Below are experts of layer 8 (counted from 0) of a mixture-of-experts language model. Rows are named router (the router's row for the expert), up (a neuron's input weights, with its number), down (a neuron's output weights, with its number) and show model dimensions 0-255. Each number is 128 + 32 x the weight over its row's rms, rounded and kept within 0 to 255. Numbers have three digits each.
After each expert's rows: "comes before" lists some tokens at least twice as common just after its tokens as in all text; "comes after" lists some tokens at least twice as common just before its tokens as in all text. This comes from a sample of Wikipedia text that the model never trained on. Tokens count by the router's weight.

# expert 47
router:139098109112161187120110167149197126118119097069131146082082148108111074108145215163168080101158124158153164127121128102126060167102091136056129132124148130155101171135092137139031178123115180169174105111110163146083039150159118161100098130157126072140137093062131086099151189123072120131150180052107069118089119120156074115144117170107182201133087102150095162116118152146156142157146097077117131138140121116147137161169160141080129181166159146085119171126115149144099090102110153134191126126151136072094149132141133184108155128118104136154131121175170139139126103110122066130151161116110068123107150172125139092143147172082174079124141168093115085135137111143076120127164172112109193068139126131109091132135122095109097101117145106130112068103125191117117125107156106
up3:107137126137139119176161104174180092113162206122134168111100155137146131137112118111125141139141114164093152068101112098091165115091122078079181067153046168146139211100091190088111068142132089153147133113137157081115179149114099141088166142128143239095060171177170120109173186150108087142179104107173117068160102130129167104130183164118126157128072147088158171133128110132070150115156198120125144213116121118177154108123145126162171140102124108158155114108063114156150065124161115129110098116111144113100131141120086113104130097071120136154127187081158113137173111156159110139127086099132123177093087142137134151087148113104097157134106131125123152108098055156088191137139120098141139119095112165114188100127100125137107096089174147151095100117106083119117140154078088
down3:094151101102168127108185175104147127060059126157144174102167166103160157121136078136162155145072097091140147124100099126148120114120124040180094175120131147134083131130107104170139173186163151112142121098153152073126140129150086173136141086107143141149152179178114088151101072086159118154151129078129164134135160138127132071033091086154156118115137170126152145173138127081117127140118082142139120156140129136068123167137115107089079085067165116159159131121153117086135079139109127139135120094112117108125134095136099161110164184106155115085037139138152144127198159227122175155142129126117131132193152108082081138165137114050100139148195141116126147185172103037118161151146065133160135148141131172168083100087101131127182119145127160116110132110151143116119149103099085
comes before: "N", "1", "W", "{", "0", "2"
comes after: " |", " 0", " /", " 3", " 1", "7"

# expert 52
router:114156137179129168132168129123122059114083104111142029153178188088143059118137160130139159172144177140112146131117177144139099141091083159163141185135191102150149152176115090172173173160110121113087104165138156122083083190107125148130131186086106142135156091110136137052115140095168091092143137162095140162136146150135051131087145070122092145186114121147126183119087123090067102117100105109160135138117035115134127122172130153179095154139171104091121154151134134134085121189088161113155156071145109112097100151140117175111167173129109133135069141179054129113195118130130130092131158139067140124147114107164128072097115134049137096157125188127152126147168136139163118141149129155128135109119070212113098124083079161116105104130130128154119136079138110135145116078139098
up5:120126119132116096121178098172110111122110173110008097113161156060182143049083150161160149081135152134117150059159175116130109130120115145137163122095063120111154173152131177158143126159130074178182153144142131116084078117166113132087080100136159165133112104144163202116206156155162173101109112141116180075122128133109096094117149155112149124190127052074133143076117101122121145106091080171103112161122116142116167140146117095116138114120103121114163106125139118159133058150076161148100193114139101155121151094152099134161110117134069117181134095145129165046103205132126115073097102126127100102099163102196139162098113158117128148118130141146139102165164180147124088096178138164143194082077121165110134085144180155151173100138144131123120164167108117151142136160148087
down5:126124162155109140096106153154082141157138105045102140110111157153094124035171108093132197131188155112106084116141154161120144148086151077144133107152139115162124093140083106145134121129079068138080158131141138099162144155131171119122107185143136164149111165114200147058134153134143162132086057177174163160092111136142148189056075098127128075192184177113110125149126157100170139149093164160142073082064163098123124149083094142132129114089107124095107080136137154137101128150154151152112129093186141139141175117091122096135087063154110093105117134088139133117173164184121099093182104105151130137135151124157096122082078159111130184119142127123134141141145149118112070171127102085109214118102084134114213168126119135199134085157078156153172118131132084122175118109094133
comes before: "=", "\n\n", ")", "T", "P", "E"
comes after: " (", "\n\n", "-", "=", " \"", " ="

# expert 101
router:153140063151102121140116081146124133083156145185137132093051130123121130072090124126122104144119125172161145110154072122105076141170140115162126139147123126116168176111090051155186209123129135061129145162182129161095077162097140132117112113114085124092078157133141110102144144088137128146137128153091155197102131099205139122099113150151073110124175120080143087059151119126193136102122128117170166112205135124137147068118117129117156084090092123128110154104137088174113171152178132123117137112180073066194137088104087159119138100109183134155127172142176153107079150146065083110148151137105158097179181103129085180099116128187135125160146095080146090169085098157168156141114128125087078078091141147115141174112176067161154138099134100155114154166132134155105157084087105
up0:198130128114115110105172095133083111144185181123108145151151140155173154056158158097097118116092069162115064143157126151109088096148082142115057126113177099157154145174166081142130114145126125125084111081108179094072077147121203087109141092155135158039116048147113113168121137174172140163181113114136093139148062089142102165138126077139155073130157073140143110160136109126110132161148141124093107147140102097076139151144171091127120156091124103097204114147118110138093115109159089119177157146184135152151185152150111167156137120102155131131111132138116064118099087103109161103106126091150092119122114130072150180170119135123049154108112094079077129169173134178141085177172108164157138078159120176073147210120136125095148133148157133136142139127102170107093104133117176
down0:096140161130190150179162071177116122157119137121066115177122163141156126073089064155106161092111128148125088137139114100106057123035152145084184122166136142070101145088121099170125122112112111145161124183048081148138178099127062152161158162043130101145099114175116109157133133198106180123082194132119118113187115078146139109183145185123147100147137109106054164101126101180168133170116121114131087120111123146126153122135123102151106115138131128101178119095163110155163220107157172097136118120159137102165135099149131133087110103098091115140113152136137187143122094176121131194124130162104149149154080117056123137151129075122133138152162113110121172154115102117117120105138088109066156120112081088160141141151117108132139135090128162189153128101067146067098119182173091
comes before: "  ", "\n", " 0", " —", " 1", " L"
comes after: "  ", ")", " —", " 0", "a", "0"

# expert 15
router:155168094159138097061189095132163072079135140099178156146127184128125133177088181162135078084141124152130176105093100175107159144132163129168095117109131221115147115205136138117071115099141100126175191153174120143122107090136124112139146162115133103143109134151138140136124118118090104133146168097180088137095093098093120116113100154139091163082145115114150126156138164160140151180124104135168190064093080144080164128141114131140142103119128046172130152097141131148198132111138105157141198162116094205134115094105085133105113156116126114134120167137105077125125142170097160134089084144185125161100126094112073152112091054123112184142160139047135085125166130056140114173115138116171197112070120138112137184092141121081207082132120109121183135137097160143145133126098094
up1:158136149141181093095180155136076167108137124112107165186125097116124121120122163155120165093149158137149128100132091076107153130147143161126098162148137126090223148126135123108110091125136076126105176165089137155114128085105106091122134067123114125150170113175154113143124169126113147059115101120097136117129132133194086133154106165139109197142095152143251106101130157153149075099133096119138132122123157150216154150098116126148146152120084096180130147101133146132101113100116156094166078145064092167112120185097029103089117156098165097089173137114151137176131109131067125148103194154135110082096143085101137068062059073109164104134171122176135107121148128126083128165132148085120145112096166115155172109084066156106088078140133139134101135160111093196129131176179154
down1:154092116072091195177127164076116107071086155149130134145148101131140132149110086115190135105224127154072136090186114171147149114120145119100100168137136135162097135128116136144132184160166184127086173119177117097124148116144147109132146149151126113121146156129124143071158116213078101168130117141158124158147176141146121121079131116124156056081172158069137057178122115164109101146106147110201093107103125165113120116147138147105108186148195106132067106123110187180159108148111153111144132107152156196150152141157115099127104106111111085124145152090109154109051182084114092086152077107173135143092084185129102170105137104116097109182135134098098107066088106156115163123166132075142153111085141092152054098140095112145068079186131124129127142116131200116099122135090116
comes before: "|", " 0", "\n", "  ", " 1", " 2"
comes after: " |", "|", "  ", " 0", " 1", " 2"

# expert 69
router:113110132119118156147154105120107144196086173080190102128089158150177179123098152113114109173120134164131141100135128092028063146109143156074153106171117136180117108082071089157148140079143105084130123150134138156136115143110171118100127131157163146147136128173150097083137096160091084100044115164098222118150143137099097141091066123178097056151094107147121135120196096132119107121184160148127094064196132114097107150182096116056197157169148156198132135194144139161115179144114143129096086100150137163153090179169143135137126124148142098122156090113103106127164106138086183100132131093125160146144168114128139086122145094134112077174133153140105113100157193065119148133148132110092133136088123115089130123106121145113090098087052097097104145093142095131144102171179125
up1:133152098112114144137169176123111195138169137134089084124133193132175083153129126118194136158144112125194105158088129144067099093115132167126190084175133127051180118155131148166111068134090068088086093159107138155166140168120139118170130131094123081164141143166123106160121249138133083139086080174119115114114055165118159139119129104157110129187052142084132143148126091081095114151111105058073165096125184135167101150141108126096123086128139181170058137105189144101117124176080179147136128124170129102129170109089068101130113154115118163133113116111117095148155099152143071153155136149100117175149193127156152092131101128120081137096110136104134121127188124159149179129066150146138116131172174152100154111110125103140100138107090099114142095085138168201115105113128118
down1:100128090129163096127104105181125144141050131163153072113129119100138132170112157137066128117079178130086117078183155111089118085168092123181103143119113110117084146163123102191204151116111154084144145108092132143100187048114159132118145119141138133131122067125147073123128118142159174165164135102158108130180140106156101134109095133137099117144127120116113141099100042130098073128227187142108101126122154192102145137109173122155148170124177125149123127058145090116190101109158076092128161103088119161174107061117113154139110144152137139220179128125170144088129134098158120131169122114134111147092120123077158088186073123138156106042122119196104119122122131113076132131162103149147098195182120154145165142131187129140099114175143094108126125135108133151107216101110119
comes before: " |", ")", ",", "–", ".", ";"
comes after: "–", "19", " in", " (", " 18", "|"

# expert 83
router:178131150104092187105109146123075120165140204142185081089110141149106157136133152167157117061154141113104126103148203106125029155137108110103075121172124107182133152101108098131122130070110122058146150181108179129123109123129155153164095154086119099162161152126076115131109126156134085112104128108117145090173202090194081159074163120127136158122103050122093113123141171165123099142119134118100164102177154091159107130159150142115128116189179086113188181177123160104113151094087117123087154078141077147148129102147106133188115133148111110155139151146096139113208161112140164100102152091088123156146139102144130072130196133111142125090076151146162108127174141093076131104173077213165127138098091110105151158165138099079109143069115130122152149113121129092133171061118130
up0:097142152085171118136219149084114116148112174178151149158123178164109178136068144111165122164165098116175143132127159145158106128110158132120125156121114118096175169135135086134156158180125152156151090085170113175132078115100107139128114109178103112143131153152111105138125099116116130132136161044094143095106107185131084135196110169075105132126170052114157082124094123148138109123144148149122092114129054076121143163141096121171117060113104084155176153158094123070119104088158146074142184167171197082112147099160123082197105128181094124131158114105121084107068156088108158068116111161175138105164100050098091122162166118130130120090204133113092103106116088081065101165145134089153135114094156152099096084139106096141152133134089168127116091083151145096144148168176152
down0:143129109118143097100089083139114107130077142113164142143100131134128158099133186119095145130159126078127152135084126159121127136094098119158117132119138107119123141123119091144093102112116156059161168178112115128043117146119115123095082148076086091197127167126166147099128097154139134175125108146127130152190131150120165117091074098094080168106054121079120132150125145115142112182080193124171182089105124184090169176169066158138095079143189080158170127131148146144107133094142137113140055085126134144123136149097185111105193130154104121114181118191122111122090176177164166151125144048168088159118077113143149168078105109108056143117163128124194146159109118056143087168206094105162053182102126114181099164120136164191098140162121130131139092124160137153147123139120119
comes before: ".", " |", ",", ";", "A", ")"
comes after: ",", ";", " N", " T", " (", " K"

# expert 54
router:176133192100143197131132156074081114085092148091126121124079170139130181169074121119145101112151107150123123088104132135126084183096093155051108150151193071157068128103118115144140142112137153053102154158144130138129105168108102118099095122138119114125162111117140104164085131153058125099146150102082129135104104142149152136088120074103121127156125068144111130077103141148179164151122119128099113112132127043085122135188156171150151145173111212139095185151143097149083115116130151173135092088141151119185119169120102119147099101096139162135147096143116130140154106060087111043150161156169146154074159143069046103097074098074115121146138161150189177183165167152143102153170088141110163116103121188117161126133134134107093093129102074099149163137061129090124100160134113
up1:103148128106144135113115133160127109084132122121140171117119145118125110104165178135131111139140094090133145122190138141126164069151144136121098117067144130096088104168090161117111255158097139124119124137138096111166137132166185111157135151166106142131180071143136126123144133117098109133130098118153125074172168201105153079147137112109090172184218066048132151083150147080126113127080093096109092157094136121147149144099148106136088113148150143135136149056086056107157114116113151126062095156191134134161165089181093152214174109073108138156070089160136084110165161129128138141164124154103114140134124170133125097079137143110080086137149096166152172119063138102134139112126137142078172108105108090149163084084122160209094106115155120094145141145096105095115150101063173
down1:133097172093116130129162126128110138080156120119091118089114157132116150126123161108117148121113197140103105126123133118186106135137068183143140143164087182153114067064080178086162167161157152126190133067169110118063163164129136117143142121124115122182149142176134141154125143090139096116109122165104140161137195067175086106099202128135131156071123102125139139097122138064159123160167135149074106108121078178097141064090094112184144124143181162113116137142147118136098149125153093123064085154067119104116098167159122141159114052151198109113167142119105118063135167141199090159070140088114099102144113129126083197111137101108102123178144121175125149172123124125119146114060174169144127148101164148126105086093112127167148034073149181132146102134148113155205133141159133
comes before: " |", "–", ")", ";", "%", "N"
comes after: " |", "|", ";", " (", "–", "19"

# expert 92
router:122147118094144127114133134145074114094155046175063129126143173097101134019121109141142156073186125125170142141113151155150186164120144167059135159084125146051137095118093119116141105206168139159147129137179138161171164166095111127167123183129118162135113137114096139141159102166132123098149097147132120122099096078106179141115176079132123144072162140084130202163113063131131137164073172172089070135097094099149173055153104165113186142139128162121142097148168161110133194118111123160148138089110080133150123148096111165108107130131094124071082166190109154122149142107110099126116141105162140154154153068087154125177092160145092109182097175148109101161077049113136165133131108121114110123123121093145109079147167136124131141118131093107121079127104151209131091085120171
up0:174135051115153110189135157197122123136082137110146129125103168160116082131089183116165098108124169159152114107070178124071133116111105184107141167149167144101125086174120104135120137131096181046174162127107138131085115123084129037086141138126097128126122106149112145103167152130160121072150114113086132118124158179112147183140158152114057128145086099143106138137116134152095116164141160177104098213095129087096096115049181180180152110148072082097160190155167136149136132172139135179172139072083116154125182121089146105104149173116131148134119114123149145136147134123176134107069123075065133095140154080116140064139156146153194116117145166137094085068105168144158138126130101190154148122105193146128133102089166118148151129054183137136112092130101140090144136109138142
down0:137088153109142103101141131112111144162152161058100132078111165100187108139145146131154107122062153058147156162177135151150109122139114131129163119127108113111110155149119129153133097128134078163097098122145099117236099139165122151141130164121143085172094164099183157091209140148053117118166170176134133071130128063140118145136118147134150128073148120095068106124129148122195122088148142085175127076091112136156099197142085097105115070080158193119110151116164106158141129115151163091138103114196163077151171130151115104159077118138162122107142155072095109191117165149102119112081131101139098139210144181104128196157083105071102150174152084098088076115168119124138131096145180078100126115136064110145117127080152090130140123137125128099108130189173159124187157125102161
comes before: "-", "=", "The", "|", "In", "  "
comes after: "=", ".", ")", " =", "\n\n", "\n"